config = dict(
    n_layer=11,
    d_model=160,
    n_experts=192,
    experts_per_token=3,
    d_expert=64,
    d_shared_expert=0,
    activation='geglu',
    moe_layers=[1, 2, 3, 4, 5, 6, 7, 8, 9, 10],
    router_score='softmax',
    normalize_top_k=True,
    routed_scale=1.0,
    balance_loss=0.00248,
    balance_bias=True,
    init_std_router=0.0293,
    lr_router=0.000434,
    n_head=5,
    n_kv_head=5,
    head_dim=32,
    vocab_size=14624,
    norm='rmsnorm',
    norm_place='peri',
    norm_eps=1e-05,
    positions='rope',
    rope_base=10000.0,
    rope_fraction=1.0,
    qk_norm=False,
    attn_scale=0.177,
    tie_embeddings=True,
    parallel_block=False,
    extras=['capped logits'],
    init='normal',
    init_std_qkv=0.0442,
    init_std_o=0.0549,
    init_std_up=0.0632,
    init_std_down=0.0632,
    optimizer='muon_hyperball',
    lr=0.00727,
    lr_mult_qkv=0.5,
    beta1=0.95,
    lr_head=0.0107,
    warmup_steps=200,
    schedule='wsd',
    decay_fraction=1.0,
    decay_shape='sqrt',
    final_lr_fraction=0.0,
    batch_tokens=65536,
    seq_len=1024,
    doc_mask=False,
    train_tokens=551600000,
    steps=8417,
    dataset='wikipedia_en',
)
Below are experts of layer 8 (counted from 0) of a mixture-of-experts language model. Rows are named router (the router's row for the expert), down (a neuron's output weights, with its number) and show model dimensions 0-79. Each number is 500 + 50 x the weight over its row's rms, rounded and kept within 0 to 999. Numbers have three digits each.
Before each expert's rows: a language model's description of what the expert responds to. This comes from a sample of Wikipedia text that the model never trained on.

# expert 17
It responds to: Interior word pieces of learned or scientific words, often Greek roots, such as ol in Persepolis, arch in monarchy, ogen in proteinogenic.
router:491481565411573466445450470476524437512476570495489551491502529563538488547526470615492427487512595504645436423508569486475414482572508504554457521541507427462478486436488514501525601468553544547458505525497556457449480547555494506508426456
down0:569510534497496506538499513444354548515559452509498455453586433536489486500583556484481484497451428473479529606393607427524519581489477485503500506423561555499541445454525574534500434534470507503468552484542499502497530471419536567474556503

# expert 49
It responds to: Vowel-heavy pieces inside or at the end of non-English names with no following space, as in Shiz-u-oka, Totsu-ka, Nik-h-il.
router:513517576505552560530488550548498610483560433469480537529591513473576502552619530478458454400461559404559509417502538497460556524540410501517451547499565473459526519584541523594520493544569486533457466541420503521513561510515496527494414479
down0:461522510547489591550526470476424461496520496436556468393561446459451578561521421501430559510488473529470498547528415482477488541536432516578519498491511562541444446376526450542461479501491507465399478533553421494607517525457496453530530568

# expert 19
It responds to: Decimal points inside numbers in tables and results, plus sentence-final periods, closing parentheses and quote-period combinations, as in 24.49 or "film)".
router:500517474533470526583397530490516527604583417513509580520541493430437613505528522543406455438465452507423554536526487514426470531479514426562481475532456505468569577525384589472488520458547586488498485435510437507456569431465437505509482551
down0:564487501433550536570521546568457503623484465460461539511510463539536550560400401447540521470533484508532533538508539536484540484484465375496474513549614549523471534609531484488546495502561528512522521390500479467563529492482490417510525422

# expert 61
It responds to: Field names and values in infoboxes and taxoboxes after dashes, such as Coordinates, Born, Genus, Country, plus markdown table header rules.
router:513577510566464484452497533558350556516416555512491433502382518387520479614553513615439395396577436519510478474542519460558474426520503505400560506424486464475544511476494554438524528478473408524545493591525491505514507542541497524519504553
down0:533612407505508491506567460500547553559487516462547533499446609536494488556479504411608487515527459489348459487478546592466425516532422509439450454514495438523523396442585503480479536498589495474585517464576433425523536524426552495455624457

# expert 10
It responds to: Adjectives of direction, size or level before a noun, such as northern coast, high powered, lower, large, different.
router:519576537553510519430455517443462471561454520448477562432493537536473505577533480466533380509523514456504434549446396487484562433444510598586582550557498485526456445570502504555510482560571550435488408542445424543516455567493504400529502601
down0:545485474530517585452593567481388418606507425508490513424509462535524504514494518516456453436550533590596510524572433522485517440438497474504507530599433478621555504579536415580486521520548425479402486502424422536525484508462645449496481550

# expert 4
It responds to: Opening syllable pieces of longer words, often Latin-derived or scientific, such as ob in obstruction, met in meter, cap, Car.
router:548489560429561488474457526575481453480531569586556584352454429355511609520464409518565478573445475485589536626430488587499462546470482484458500529535536489478489490433519513522538539489448573521486629477588484491516455542494532437522496459
down0:531521555480498527574531456495544421484474498468557506458523602571478545500578421431393437434576491478439530508567610536574489523471577503503599503435556474488478444513454509533467443459428509523429486481516416508402489486442516491439483449

# expert 52
It responds to: Starts of personal first names in cast, credit and sports tables, such as Devon, Claudette, Priscilla, plus born in biographies.
router:464463430417545537438569480519439567495465501534424491537539536524448499396435500431529545551623410405498390539511535491628499466488516425506454424504478473501505533446497518514496552433540537491509455507483501487512542461495495554531527476
down0:539440547514402582496465439529607482523410532503574638478382460505518460448538516406511461496495571464490521482500536538456448456573505561599553502516494479475485490519413538479586489526468496509497564519494523551508521487520412585479500555

# expert 27
It responds to: Digits, commas and decimal points inside long numbers, especially geographic coordinates with degree, minute and second marks, and thousands in tables.
router:479522496438483457505392576490501563431530469541479551485583516446477479541560501547458536454457442475456515458518579553447488551395484475467521420487547430525500515434575472576493467393527434529474516428476505560580469452484508514471479555
down0:414455497541544473531533537469599429656543477562481573494540504460459540405551551565415535501577476511521514523504510567408474443510488504528513585456587483529525429526541519464510499469477433539510482517514488504477529493589538430406510500

# expert 15
It responds to: Capital letters and first pieces of proper names, mostly surnames and places, plus the U in U.S. case citations, such as Wil, Gib, Mc.
router:512596443465450429472457427445507471527542557464490486480509504524508536515456485429537476486540597513509487528535454525534496508460509521578488517558538562527576499499495559481540409411449504441540505428417509423618461470430560431475473406
down0:575543483588545495606538527535518532520529520486463451513481489508562576457525427480531417507393454522455447373498544541567464425547435421448444516591476529477447470542535562462452534443433398508501485473543487426531456552542450502505526501

# expert 62
It responds to: Short capital codes, units and closing brackets in table cells, such as LINEAR, NEAT, asteroid subscripts "_{", "More images", state abbreviations.
router:492503449439446516539475532484441486559471600526555518537394469449531390414515470511570563495544482481447453577443545535460490445505471444551596515618514521482491520488437406491456500431479488537482507394443474450523460431473486520449524566
down0:444532493419457532489507485485491409473554531423421524541530464521451513346447498520461495456526532516542389525426457391626514464430465472419520466374493569565541518396474450569443569483546485454475451506549492453450514495532498563556478573

# expert 28
It responds to: Final pieces of Japanese, Asian and other place or line names before Line, Road or a cell bar, such as Jōban, Tōkyū, Oimachi.
router:560485585436526481487453576506511486496477473458413535462536574506524518542586463493424481531503533467437582436455544498464563539513520454591566480535487463483483486507398447535483522582485464448494538545490496561490429475430474570424504551
down0:517541603476531491520466548498472547517655498526484427411398487535448533569506469523505501479525543556573508446439487616447497391457458494540565467579445514561413554460503576557516479564472516559517542512566468545464480494491466458499487526

# expert 22
It responds to: Words inside music chart and album names in discography tables, such as Top 40, Hot 100, Albums, Billboard, Airplay.
router:492395551470439436547519550502403543428466500616547389408524530531546523453428501540548548428505561550491436562507463490499487514516548518567608449499531573469467423484487490463489550524454493476549401459498490515480460418587449492489497394
down0:517518549482443491438505551556451556527514426515433480543506514489546461507473630514450463434454500518513516501446484478500483461474399455499567486530624502402462506487549477459460507622513418524470431468529365501562472542533471438448495523